python train.py --n_experts=64 --experts_per_token=2 --activation="geglu" --normalize_top_k=false --router_noise=0.3 --n_kv_head=4 --head_dim=64 --norm="layernorm" --beta2=0.99 --decay_fraction=0.704 --train_tokens=273000000
Below are experts of layer 3 (counted from 0) of a mixture-of-experts language model. Rows are named router (the router's row for the expert), gate (a neuron's input weights, with its number), up (a neuron's input weights, with its number), down (a neuron's output weights, with its number) and show model dimensions 0-255. Each number is 128 + 32 x the weight over its row's rms, rounded and kept within 0 to 255. Numbers have three digits each.
Before each expert's rows: a language model's description of what the expert responds to. This comes from a sample of Wikipedia text that the model never trained on.

# expert 27
It responds to: Suffixes and nouns naming a person's job or role, such as -er, -ist, -ator, actress, officer, politician, footballer, editor.
router:168110155092137122094153069124136207118157176145091141138084171078133099181124095114212100067138132131114117118095135195131143125140173132089094133094103154163094110134099110112206117177109103130168162149110134134126078126195090140153189135104082148118132177123137105093176165137141149140182071098119101181064125108091124136088177076157105127149135127105099116150115100089097128149087189138099119151177104129110156115089184167085105108103123198173094150183123142109099097099136110158155136129184152158095145130120105159095132181134107150155142156113145119140145109156097115154161126087080136168102186089110107064115110141061086124146187112188200112144178096152124206128127091152117123116106083111139116118114125157152114131134067161129066119145153183082124153180115084
gate1:159114129129191083148106143075174155183122132155129176099178189150141136146165172118135120067167088133114103144097135166144138112137106102170098077131166083130099180140177110141123088155130092130100111147162133075139121107148087138133155098096078166122186166148129090124132150188065141141065128119199139082135062122199086085117163159156120137124080108175086107170180105117126101062088151155170144111123104139096128045072087115112071144127136146117148095152168118107083121072094116122139108118166088149109126119154083102172152079127145132110159150187133089134114124157090149129180114149106113164164151129161113159139104119133085120141163093138116062130128151143127105152140166096122095100151069156055185136141159137133164127095101129208125150117112222165093168183105123
up1:126120108071170151074120126134133137137117109140112181058116189106160126115172186115123148111099114110064124135098116195157136094132113063176132092157158113162090190181188084138146165162117100130099165181139144123084141123192117133084133102128093167104185123160113085108138184109098177126083131069170148113129089076176130074146143169157146097132074090141146110151154098170064105125108137099235106108122112100151132085113095069110067135185114151086148125120167146133100097126159135134124123135157070150133174125141123149125140095074135139124119197154165124159109088153117149117154133144131097183181161121149135123163155136130108130129128069088160088194106178099171091122082134126144132137108086111138175143096122125130077137144115122162119069102160171192089120098049108
down1:108146139161103124104109154173091128106131099101110118155121110114103124135084103180118094168156104150150150123144116108117113191132143146129104127102074171155163110070073129144114135159146135186135114116100087149192175164151104158121112141114169085151142101130155167165103090130181094138157140102088152124133154165051135121114082111111103106121149126099094171123147099145215124157128113139063118127181089104116123044107133175141125138141084107168131102098109167154138173140148173069047170153089133099112125116111137183087184096112112107152121148098067101069131177072095048068103072138107058138116054125089099124178115169191115151157070107103097136076063159118130145114142090099105126087146167144120171168162119117071161145097150088122133095094164099072141122102156103
gate2:159125126147127140036113057158144180139156090188128118173123206132115151078117151100121176195148142145160125085130162110145160114116145127158085135139074113111155099107110150126113155148166162122138117129094119145090088095135046125117091065095156129134117094105112119121098078118120126105110122191145077131120109078122143091131071098142092085095136153108140135064111177157136052089129116154138130107041125145153113097148079107113132083099160084125103149142114116072177074148085158100197103129079106079126121109107142156131123135094121113081068110163129137081168181085148125168142114104187134124143135181120173127207143156157155143114089133111169147147144158180123062188133129154124125117153138087172091126169095151124110108050112176151144064119110172147088158188144131
up2:140136122076133148155146082170089185200115089176113125150089084132130068146122141062128210175158113193136170078172147109058082110150207122071105145120107134183090113139093160112160197133119136126178105091155131108089132129161196153154103123146189140107113114121089127112132145104090136160171176170101089122136138085134149110078075127113124122169108139125155090108101177086134133112051127122057188116097101119118091105085124168136108133122111097120068142090141170163158092122119173084121099119155110124137100126212156139164124139146156102133108108084099124116155151135164162091107077098168174133098134152135159122202111097178095117110154095120141127131195143100133117145139144103162131093058169119144096107158155077154099167142143111084090096121076113180100111126099105
down2:126107169125125098134139146124166100092093153121135072146151153084091108119105090122174151184110168110090061119100087058131124117087102124171122072148144142142188166117172135134178194133151189154156141214116093174088121152104087111159126156087151077140144167189089110170147130092162098163088152130182103128146131070177107146112148089167156112157138133092172125169102128119201180160112161117142181065148158148116140086143086162123156146110183113122122083118148138130130146121084132153179119151091123130074099120078135132201152172167141110169135111149063129122126156117154126104089151151126088177094129120122170106078149142047190115145143181123139126126109170150131094136090131161148104177128112152163124157140158130075158128159177159128095189108139133076133217120184130
gate3:147066085081126144140122128073110170092091151143144112156107088121107138111099082159087070125208115164137127150131126113084142143159155145076124096104073090172136117087137105177081113159151138125093118105140051129160124149131070153124142158173131128161092160101203152139182139099099175188113088100089148169117128134115117114140182082139156126131195139152106099143124169167130062103080138153093173157186152128119121171117145114117077152120137144154098121100102111096124136127083124229122161176121131150153130115205144052140084121109117114079113149112097089150151127113170189149100105071091139167133122118110173107115121150081102052133134115216134146112111161169110144067131162092172142098131116136130156128148114114130113113108150088193182133105125224128146098095144078
up3:136144144114208047125043135161176131140129163096117149141126138083155180069154186162082186148112113131143093073124125161161127154115062071180164114200112106100059119198158136097141142162096131110152110215054174176156185133087150161131114085110091116148130076075132063157155157112186117109179109097071140095128107102106110135120165100127085093100200101089152145153120104080109150136128087135176166171106106124119127148092133146094194147161096113115071091128163152082124140134123119126122159185110094165086191161173134134094130161104143113118116139142146106137126149114157144141140169155191117107096120136145130106152119118138080128112117120092115113153122094070152123194109111198123086110162143164130135141098121087160138147153109119164127119132184122095112145140151150
down3:079154119135135143120180133135099117151101091133182154106111121135077135141117116136108143127111159094153082173097110142127137139112182105161099115077129111172125103128106137179096172077149113137101145103190062045153068106163120067129075153131119098113160128140132157167162098147095135114126140138126111140041166137110151145179142179102133142155160191149107145142123099121136140058124140118068103159143173119144124171150128116154077105104161124130187105109100102078116141161122110163168098106176114109134102137167136139099144154117093161206185090130137105109184123157112144123084109118103117217170173172189139183080107115098121132184111116172146067144146115164133098102091102068100179118116125184126129168114168181177079100196151150145063202096086125146102142145170075
gate4:090121113131088192105175126123107139105110068145080226127154177098118111123129109173185088150108094066149116082051190147126160082158202137093091113094153063141117151135139151109108124140097132147034121117105145128171160154131109061153110139124137166089125146140152113125172094136135139120135115123132097098061118121168128144099136177109171156133128112152120093177143141141103079167196134134127179127154085149127182128106139112108061104112114091104059086108115103162131128075079110113136118176158157163092145095127124124138115083139117145152154176142138100109123140089105137165115142164117144143143175085097153043112160182145143175130170107183200146082102088111115114108172141082061156079207117158140068175137156124137117110102109077126090109131108089141148136133099104
up4:119152104118110166133088129126116094074144119134118242142098093066116151117075143147227142173119105101121099111075129141207141068162117145065152124142103129133104109133117053125157128184110091100094118119168103100163179113114116063140101081164141161131150185121040114139163145095138170111131087096078087118118128091126101178095105134129189080160127115134134084184156092106120156150102162163127209078157134074162120129139096100083094134121170134147076128114160116141129145063097141146163122153150145121113163097109116103174097143157087134112169136121130137150145095145144135175131122111104129171129189126133163112160140144113077128169162108164161154053173130178043172160120155136097146146142118102150119167151118123149129140089195120131091064150093128112136131103069122
down4:131117146138095173136126100151135157073108151149114084113075150125174166193122191108199110065125126133164159110182082143099079141166157055163109118162166120145104114163116194158105105117134141133156180105147058140070067154191093158108151081104077064131168145134103136154167159069211122100110137133128183143167141072152089100099067158154165154122153107147134109136113185172116113048129089108164065123160115116136098125168102106156160114163109178192140203098125098147172133109124102106072127121146168151080143168096148159117183126163198108110103128092165177141134150091137113132184123100119129138100119105154159098093137099133135128150117118099142104120090084117173098140173140095132118117140151161125167100149194161096112092095156110135169166148101126106160135152116129
gate5:090115100145133172158088070062142157129120113116092127121118112115228214108104116136130121148116140154146122133169121184087166117099149113149109141064165118096122144133177245095185169123101130140111160122114116192146148108165140152156124133086166120178072159099138171135166140110097100139160130183091142129094114135120093131154127172101154105145152178123107072081123101124147141131132138116100157163195141128113134124186169141088115112088167126166147144108148108149064125080084055088141100143181171132092187121120146119097119147123154125103072127071101164103120115081129124067145117169119098121087062113101127133134163098089062109108155180082103123119117109157136128136170109176145125168124176200120115073076088133070100078172138142127107116163119161091128127194154101
up5:078110195090110150151068152135144193150128135177137199170058154052107126089134110145115184151126189112118173138148166149151151111183132109160147122144113098095120093161110135036213100094068124125118143171156123185092090157135107131133174154155120120101111157144121132179181155097098132168165146133178157112062074157176169112139141147166125127164114098103108097196102158111166146125164116072112145144156196135117062142106176090162111121158185089162135156103131132091109105096077115143095140137106093090124144116113098123113156143181144171143170128180122105191121118105145150054117186129115107066149079098088097142139117110110125094133163105138174156126114082094109121172134135104140137114103159130100166084088134118098139122218147110112116102116165141139115143168082118
down5:177126147205126140086115126116098037139082047096115151165175145151131090170135121155112167133149126172121088145048163128116169174079148080107120134148081136194140120155129132147137091119163139074109148083139109137121133131070153096120128132136164089133187084170177125156102082158120132142177144098088127102150120174085146139124116138145129146129160128143128131134146084138126106129154119100114077113110115114099089149119157172161132119136151141099157042070151131102097105152215143122187113093100143168083154116108174085150119093108139076147154119137173111114124214141121161142124139066115167175166137152160139113099082059105120170169151097165124153120097130116057085080140151119136121124091130192112125199195177143206050148152117147108088096114125102147105130108135148

# expert 42
It responds to: Short lowercase word pieces right after an initial capital letter in names and words, such as B-ret-ton, W-il-f, Rec-ept-ions.
router:144161121107105147068240161112084146134113142138105137113126151105124158110146099126074119247142144125120079080120123152120162115142062092148076138149126130071109070129141120095118224136085146158158127133113066147134110134133132137153126123085114088097138074114123102146137121114128102119088175146229169149096108134216086065166079078082152137131134099169114081183051130134135105124120174172128090097087215178130216129116071166069132157152144120137111109131142132160162125133098149121113120181092099135108125154106138152096200134146129116116143148127160182127111122103152099127132112122091157133179135114135125127128196152180209142112113144090132126122155060130102089129114099114113087110117127115144100151101132121125126102147145076112123135127136159164118184099115121
gate1:082098122129137088080138131124046141109141077124122117155116084132136151133152149119110096152098138087093124113109161100117086082102161175121119148187114181126170122119173104152133086221107087103178110099146159176136130143103131141068175179078116081124105117190116081134177074148117134098141091159152221115103143108148107106127141128143139079108120145180106055172105185101160125216090082166072151109127144160129155105106117131133168112157082114122156095085128167134112076110123098166141138046104112136154039090123094103071102148166111146113146119162100122169106134133155158112051214152095198131138123146074106101111128159176169152143079092111147138135120064110135139136137084132092144130118101127131163105129088146111141154127117119122136168129160172180079109148144107
up1:168133122128137109111099112159144175121138138189127093135079189161112101107148154126116112096100110166124162167097165178130160168115151106092100083191112087130137111136097143103169148169219169136170134178040114166084114167088124136148166143150121156139099123086111135140100184127046116093150183167115155164162098153098090164096105086121133129173075104165121111131091168119079142159154114130084088142108123098122123141132164157090155099142105154128105123132155169122184127099150133155100095194165074155141151185044162098084088110133100092138135176141135115086096115144131117155103198134145157146144130103145083147105105089142164062172176174112137122139180129123087156026143168130138136084078123120113080091104067151120087096127137099175071123121135100072156160127154114
down1:149152097139120170180101089154144123147101136158114127117139154111157085141128082087176140091141084172115104107135149109129112103136142108148170145130133111095078099123149131103138138067107181151138122063142151073139118169098091159059161137143119123108151155156154124104088149119117158157125143081205156124134089145073142156134142112131223128103142086113120167155116061159153093151158121080140127095144145140119070113156127152124136102179160122148178207099153113036077102153153119080118129173080142143066178157102153173114136084148107123104150127122102168195175133123178180059084081141108094156175096180099164147171160184154131116185134132127121114139050135123121162118155114157120110194160115131089137098030131154148153135140172114068131103169125151169123174084098137
gate2:146131183193122103080069189117086176143096113159111086147099100150148131155124079135089149129104156060085119143164163169153103098126128148092131114103128127126164171118157072115062096134084104140113116110131068106140134108120154174164146109167161163166074119103104149124052106124074121115115125130091158111159174212168136201088089116062137113150092114116181143110101110120126197164161099093112161151117122157109090086164125095113146095168085136075139142094103104128137083086155127167119145125132146074168112078155152080143162104156086125149131137145183142147135142091134168083120145090208107158120134170130157174117110071140185139162115134115104099153088106137121111188124122186154126057139125167123199171148111073165133106124095077100188111089180161174131124153143125
up2:115104143151104115095134155096184140170188157126093112148149134116166127155161098122203116083122090120167132089091122070093218200084101154125109122096158112177097146110163143083113135132093145108134118114097133111104135110167174145175173096120135130098142132090166154131157108078170155116183116125093120112126091122063115105060111131122143107190209114149155102094118120152059075131100164164119115174125233110148143155149170136132123074172133120153126165092142096141153133144118144114138135143118106104184043110061206181118112112094141107118153116161122165198130103159142086108112091097065112193111123121061158106133112102164145159141157144142143099099126115106109182130194160129135159161177132155095094136083117206144121152142151161106110156125122147154090075120109094
down2:139074162116155148141150137104065099104108079082106143147212136149051137081134135137124137139105130146105140180163115127163156131124127166120145137150118134182154108118095175101158119136157203097167115146114100107079128111105152107117132104175080101075154141152170090208118153142086132121051119122133109114147171143142164112125193092124141148141078137122146132118140126145046178052095134122137137121123159071144133141097146141174115164121135127168130143128155110168101112152148157120071121141119141109109184116103074143178155107145097139121122137165180076145127123107162131189127098130103093111089105135078143185137128117054133128111069109122164160116210113211109070117072123128103041150053140080101107132134116096147184172076103095116174088112110107063185119135088147
gate3:128088095117138128136152146146155135158108111110124080152091092140127140147089117190097119136132164111146138110048188072168178115055129165136136116154097208130092173112111189134090159133138166137135124117173098090140079141145087143093152134118107100126111152155129125108084108109154106154167128145147158112098149134119102147086202143107137190135126087167126122138094107145118146181172115106124078051109144087078155153106118085147129166130149152129093140146108165191096118118114156113155076168136186099169112093085114204095143189138104111112142128149173190160115094121153076105136078077163185123161122168158122170121183065076129134104160127109114134165129108077179131160147176132088131078131155100093180096136120102170122135026159163132183085130162125175167143181086165
up3:131029140171157145103134142132127154150127094121114064168100072091123148157103114134074094161128142154134089090121167160150131157100109140128157099092145118138153154112124157120047118139105139124150093145112042126152051149158140125094140126176178153120104152139131157162043119074103129154176132139084117172159140136183117099109094132157084128102101139158126127121138141112155180183078147163116127135123147172136178118073103144073143160114168087117191175129124143159164112106124115106208127121108128147106104147144098183093136176116131124131088163136156151096161162103191109118069107156153163113209127103127117217114109156147163085129146161162128093058139168146107176142144120147123158045151128123091146169123103104089122033109157141172081138124109086150177079135110080
down3:190229193083113122147171137133146151153143141141137177093165174173091115196162030088114105118100114083146113147153118120172118084176089136143134074122098114118101107157126095143172082074110144098072124145144163152106106122147095090116136123145140118109113135126049138168174122164172084123131120136213111068130117144112111104136143206107144123147135151189181077177117133111135062145115162105137085101094135143138094118122102169093142146102087133124125148099140093144099100115121088144118147083149154130086157127151097115145140070111170082138101073103105165091178155095136127145194131123150088100084129091133144157125147113103086168166158087123150106164095177178192165123137146184168134149104156103118117159165102112157160075120078152060188081135126092080110146118117120
gate4:130132153195080191105115123136142170116161114099142135116123138090159092102163178099129057089109137078179137135122119122131133108172120135139167185117128150112120112153059149153118103150124089135166089123134176168098168144125182126181125170180079127170134126148142155147167169152082109069130098068135130148119089123118112086117105095105144097154107156107107096167138135139156128129150052117070105119125121156151125126138106087183137120134103183181139118162097126102132155114130113184144141090168120119090105094127128112173129175118146116142182105138046134153160147108193047075123133121105152103117146117163140052138113203134109060049122202165163156070122155148144133084127133091149130169132091077126095158126127172113177133160115091119061097040135200119138132087182146
up4:148089190136078094106151186110145064147143153129060077099130143146163103107078093021169098172130190144079161155139109068104135170113109152129156140085102207105166139082127129161170093105122113141159106123166122154191060147126141122114100124132182121136174110081161164121074159123117131157088133143121155120173101133133070110099137135121099124127154173144139190097158157121089109094118119124171140116133111151092135171106100122121158074107114143133163139093113083117096138060153112132120152086229155140138125148113104168179086127109100037123074171097166163076169092118113091093119114176213137171132150172106121125118168084102160109168090181106112133132127167107151128150154123127126132170157125153078124191088171102102133142099148142153095092135125095114134128097129148
down4:097143133111114166155099145098108163181159106097177167193137134139152133097133155152116135108125113092131105152120078113204143110183158025114105113163115098163111170166105080129091133165062223120118112140122135113097108094100077094183112176119097136149064120122104074134162096076067117102144186098124060144179163079122178126123175128123136158140176097110143149163122143164132132164153096109108121110110137152155106172112101160043172129094208157137088086158162193124150172111129121112108132113127069147130155173069098134109148090126140112135126102100104128143131117163074171124119137184089141122158120098139151179084160217137136178136128177125166130139110092141185185138094093135147124137114149075137068119145145130076118116130097164123108134074120160107152129106132180
gate5:128164147133106137160135077100062077135110155118135116055140125114126147130116145165131049088169116097150139111141154089181178149141162106086145152128151165080155127070156174137133123175132134098080073127073165053133103107095154112108090118144156100110122096144135138107085096192103139154090141172065142142143121115140045045079175091062063127128148085108123166135172138097119164077125118142129097073092098161119125187121034154147139127072107141110204152118118127157139096131125133176144139121181105082114132172092113145135100098126143146144063083141101141133127173075108101121128152141127129156116155195162166176125132142121121136138137109122138104089103214093115108094134135163107124130234082154137128107123144103112164140135126147113149172104126096160092181089156101
up5:085109116135114130213120127110131088137124108160168099094072150121142075125108116125145141066094128151068090125141132136178148117107167090130093169174127108088123097145149200133184030091152120121086093126078088169160064100139108112186130139094104095085163171144131101058075122185067141158155075152114176086151171130154109096127161094136107083132115069143194150144164154123153097141105125108209176145105108098132094135119127141144125128082141133130081129102116125122068142164193095125119132172093161140105150161083126149113085123147079152175134064154110154102102168152181126139160188189095147150112113131094117160124159133116085128149081112077178092119155175130203153096128108115139149082129080111123141099144137164114147177127120217105146143123114166156132107132116145
down5:114091095103107118095146121135186168089141125200111137148175088113097130132132127160138112091127141147156165185121095114127045196162178128119100158135148101217090152123088098141150122136119197109088176115162103090150186079099125168133085069178130181185092077143132157076113089137066148099138122111138123122121067122123170122122133132183079147114089125103140178112062080076157130127154098114128130125157108120083074151129112121085117171148128135121143098172122127101094159161087135099179143132106136116148113145148069127135132127121116065104145159101170063100143120128142111208076067076120110125171079145167128143206106104095100071155119089119119150173091124123127149142201125143113127141169150098158160130105159147179152096156103123122107173178119116221134114135155147

# expert 57
It responds to: Words in country, state and institution names, such as United States, New York, British Army, National, Wisconsin.
router:152144094159124097099155135112110141128104093111096153139095090109094088171089075180124115171176092111148103112107192115136123089090117121098147158145182138188142118165118140121100130145097101077183110120119181118176125096154105113099125160139142168153157143120080171152101140162131152079137123081057141113125138113122153174123172080137099154107122188218066166102113124144094099164166102058094120091179104133126104104171176092159072140188134166148178120163158166126140135095138182096122129140077132143068192133106139082134152147118153152108147152110133121127122100094102152154159113149106103216152125139069119150168115142153149112069152078206057147113095135139070146091145166176169090122068127133141127145142109090094086170125146151078109122111099106169111088175204097
gate6:107098148117128057086093114110160161119125137102138098144150085107184119073137132124104117125157181146124170078149102147119138094151082118144152123156097099102158156139094145110124103131169138162145135108107092164145087118162093167151104103089158117071165141099188147108137127119131142073136123092139133104131137125128137150143154173194119105180127120121097133162087086224128125180151087178139165158115150151065108151074121134117169190069146127159151068134163090109206115109181137121098114201136199092141137092157195139148123126089135136133168068109071128145114138146176144163097181115105128164101105160153077062141115089166196132055148101189084185070159113157096088134134125172124201170111108164119134126103117062127166128120171116094097073127108113115153116162097137
up6:142097136149160154166157125169102101089140136151097106137119190104090096183095144118126143144136054112131103140125154103130111105080134171103147121068143162182119127133124081099088187104098105087090073109132111070131170143109125104088110176147080147198099145159074117104195133114118139133069137134152124157189133100099079112104066096103121151120111129139159163083162180141177150110148097071110082123125151123163131065165121121130100095144134125099111202121117144140082114124088131173194117073124077170114125173107102147165120079191141118099129092147162111106135137135131159141158113124132176109169114106094188210120092157111068138198122139021179069159094134118163144141144065088132112111095108091083125097134150167125142180106145121143152177104158108143073131091149133
down6:157117130190112090133156133112151103172169070144149123164079156153121135140155133139135145102150106150140089100151112075095111118156122094155110114168151115189154101112161083100168177140192076098156143081144107117089143131121172196123132114121127057133117125145070136157155181125185093174105143081212131143119117143188104127152098099183078185138082128113137102116154145123158161106127173098144113148067080137103203196174112129121126185149177097149173110154112091129133200142163131081104125148130146132092177179097127139106089209068124153126181072153129094125077112151119182125100154100087158151137101110143085175090119110107132145102164091092153153144085140121110127205130134119094131106116147121152136105101101113055173163051118153149098168103180147106135079115134132
gate7:139150134090179153090131155158110123128037164097111183148139146156095113125156129098102097133123131137069137133097131093089069103126127097088150169125174106146181084147149133136139087125090111142140226105114126242169114142168167173168115121120097184169150122159081139101178106142111109134106058154108199087159086091134149141141117165099151131111145140103144113138142130175087142093080110145143144153130174197094107118131128112143146133151130135172127124156079117131126088090204169098143121120169092154102175131102083130130146153085126142106110139170068129141178098135104119135118140102163187149123168140049101123116092076131118146203100157123147102076086129144066097145189141144163192098145122099088100134118118123095119111089168042162128150065139142158102112141175089
up7:128090106131081092147134048146124124105175122171117081104141123096170158129162136168091126151116095113133090137112128151179155146166146159123120137147127129111055158101107148153092144107150136108138026115124086084091145149131078064088116137164188111129096103123181160127072173140160125078114203098161082115108168163107080082086129140135081111173124145147087144099108135057147164169179176152095156137100114070157106108153084174115109109151095105131120145092145172099130197139078120171085124095093111107145065133159159138158135108100115110140166192095195124147107172136128143102132089154094131144103104142141108137114144211117122137116133082151163143118144126099179131105067097194157077117137159138122141121171087131118101141138081179092139092157087183097154114096137220
down7:149110057062137122089170130082098094139147050093093149104122119129122145182090039143081113121157151151122096105116196134071095142085194108143094139168133089151173109175103174177141170143119100190126130142138151114104104116145151144137123138120126183120144141148113160163160121089118194121157114172085167161138088160097122147157123126158075137089171162128169119131134138139099135195171101107155109135199076125132122157109146113118142098191068127201081086161131040099070117086138129123126128102084119141200168129086139120108088111091113131107114122144130119156147127099129087153101121122160150166131130066059100134106136088131135162113112127087071135170094165099109121144123169110178104107149132107112099121109113071180090070193156100176094145115156061161123109132092139
gate8:120107153098152140087162085144090107136122150143138151147101081084138142097166202167147080146167120166134038069148139135127124096133095190125172094158096118124082082146072079094187153115137127145146021094099104136114087124147073209153095123105158134118162086128125175101093133111110100171111151170062140117155108182136075116143115077132152115122127108155165132130156044148091120114192091088093134083116161123132163154131178176114059135174146133133149076135107100181101137100128134109151114127104098126118132087119121108133153143110156125101078105169098134156130115142186108122119142083168079118122146089117184151109116132189157156139105140146196095139180151140163125147198174179151166047122110138169145154124124143137117131202141171136101111110146095147182114149092108
up8:137185103095106127167138150108196115176125078159139150132120121137144116130138112065056181131120159112155168152056123095147152105112148103137083114070108126088133181120106160135112124154104179100112181128134102109173157098146127062157128199092085145135082135091140118189132157109123080113158127155149116100110110108183110169119095115108122100114139164165111123110196207159179135170123132168114121103095141113149108085129179098182140145094092130154143106077144135113172125112133097143165171124134095116109107151141122142199127085112153138161092163070158126118061093129157206149133112121067139105137157110124089054165111092117135124136200210166066138130067111124119113147156153102145118223120118141106089140130108169140074120137099067170157151134167177108080178098160119
down8:127090142129143118102135154165152050156055110127122135158069110103147121090161087131160125161181130085123074133191150116138126137126121178075117162117108149096194114170102172095139097106125127100089128127142150137195107168128146202134158110160123061150145172099169096152141178139113132142148128139184111154090144114133145135124095079149127123162091137157189109152056145127147112131170207117130163097105134143132186105206147110131115110169182109086076166114106140172122160116112093074112164119160092142072127100114126172110163111093095093114114123130056105179148121116128203108147136165104078169120117093061147118117106146060144099100105084126185154128123160108112169132123184153102188124113092134123078139181140089139111199112144107088134097102180156137165076134186168
gate9:108137081103159112139111140112095156121099155089089106124143089123076103107152125137124087156111105124191155063180127111125104152189141060185137098159142119132149092183114102148171167175078094140142170108121092105078138118170152156163154121139128118175098108119064173040131141156108157127081129112077111155152145124134138104121151133073132134112214084174100127118072171186119128170153108151146077131123111140180175080055119109059100144104102126098136114119192118109183152121104161142205186137132105140123172134164152115129098162085131124101097077081150146173146186132134111159090120143094093192134139185126143095163131108142142135126124136182036105148122127146118092115104108187178116111118209135089129111177099130160134168137102137108134161066168124180139095137136144
up9:182133167127119129092113118142115127110068137112141175131085158095151123151076127099136119114171093144129092130061161118101119084091153152097106118054148121103143130124091129196131139027131133149096083072202182123108167166124122084053119138129128165148185144178133086152184100124149102129181116128177143109138150153129138191117180156161139094174082154057148137083188141063118153095100127135067135098109153119118124172155132101178102130121122104154148107121141132178100138062143086121092111138067140180083125110084126145140123139115093142154151158162108089128124148105096158083109140132168125125115098098122127134069167166074163115118159080074172078103129180092116095174163135136137107177136057101137129124118192165088142104070152119145130096193124149095155176172100114
down9:120117163114123137144122128138144130136160104159103156124147156119122191125109146112120143060099109076120113133135078066132179085149132133171082151146112128129053090094087095111103140177141170063099116140090101136188079073143097111169108097124083078103122163147125125099097098184149146117123104105160179133175121119057167080091140151159085192124159156095161108215132139090140089094144118147107125086122100061080144129113100121160178144181070135158139158146148113126203110163067114115095121162107190115161169183113142157136088090196079167114110112116169142150171104189152192130141138109161161095112135145097102091160113174104140102170130124099191127168157095172083119184073125079135111087123145129107107137170122124128114145112096163166127070090134140067122129084107107
gate10:068101145154135134085103042161122204120130126151108089153158129111170112153119086121107117164142112094112128096141120101120132129106192102169076134161141121120113126172143049201089167166146162123088102169167153127144059120125096140112130118185143074146111104119099100167127142168108135135110054142134120167079156113139088112136075124122071159163115189081046095121159097117125144082112103157047176156149087107141160185085178130065144157133146104147102106114083141127109159165162130177145098079105112072164139122132145117153111115138100133110146169117125083122147066058097192077132081122095104116136124138143129095161129130117168157130111160134095102098118130119113183089131122071170158081148173207105169169115088121111134128115149153173161072114173143191150126137148099
up10:158147099142083157135148161144148094113170098145144161120148099110063131102103124138119133131117131089178049179083137198071127113134079161121173145166119152097088099108102136091088124123147120122112119101125105129109178099104137109093125136101141110046116134082115140114132156169182147110185221088138102088162124098098132075110144191087142108109103111171173104149155133095140137151175101147161131069136140171114099102170115097147137146163097110201137143100151116102110173109117106110157117180098101141162106124155117099136144081081147111131108115110092162168108174163168055205159159163132172149163192132081114116130123164098125091144121042133104133109174123067143119153136121114088170173046083061177105149139152162152098130100078104085139166183132145068174120101130151
down10:145180098140169121083156076123114166085129124163105136124148211098043127126114085132142115144144110131046137111116125163111172078188110117136168146081124159097130107150113170121089139120136177073120084115158163144188117142093154111103098113078042188105126136131082130222136136132085115149136171136060101053147161129141147151174129114101120112202101179126124045117062153104070150146060139151172155062117154140164074108108167134101083140144145095094117138124119160111111147130106147134141088115110145192067138118115140126180154124152137117134165172104169112106146138126094155058153152129118130190163155093133110172106043127186151142151142142138118146126107150114105108176166087137107120173096131086116129175165124141151172112134114134125129064137123134106127177137160129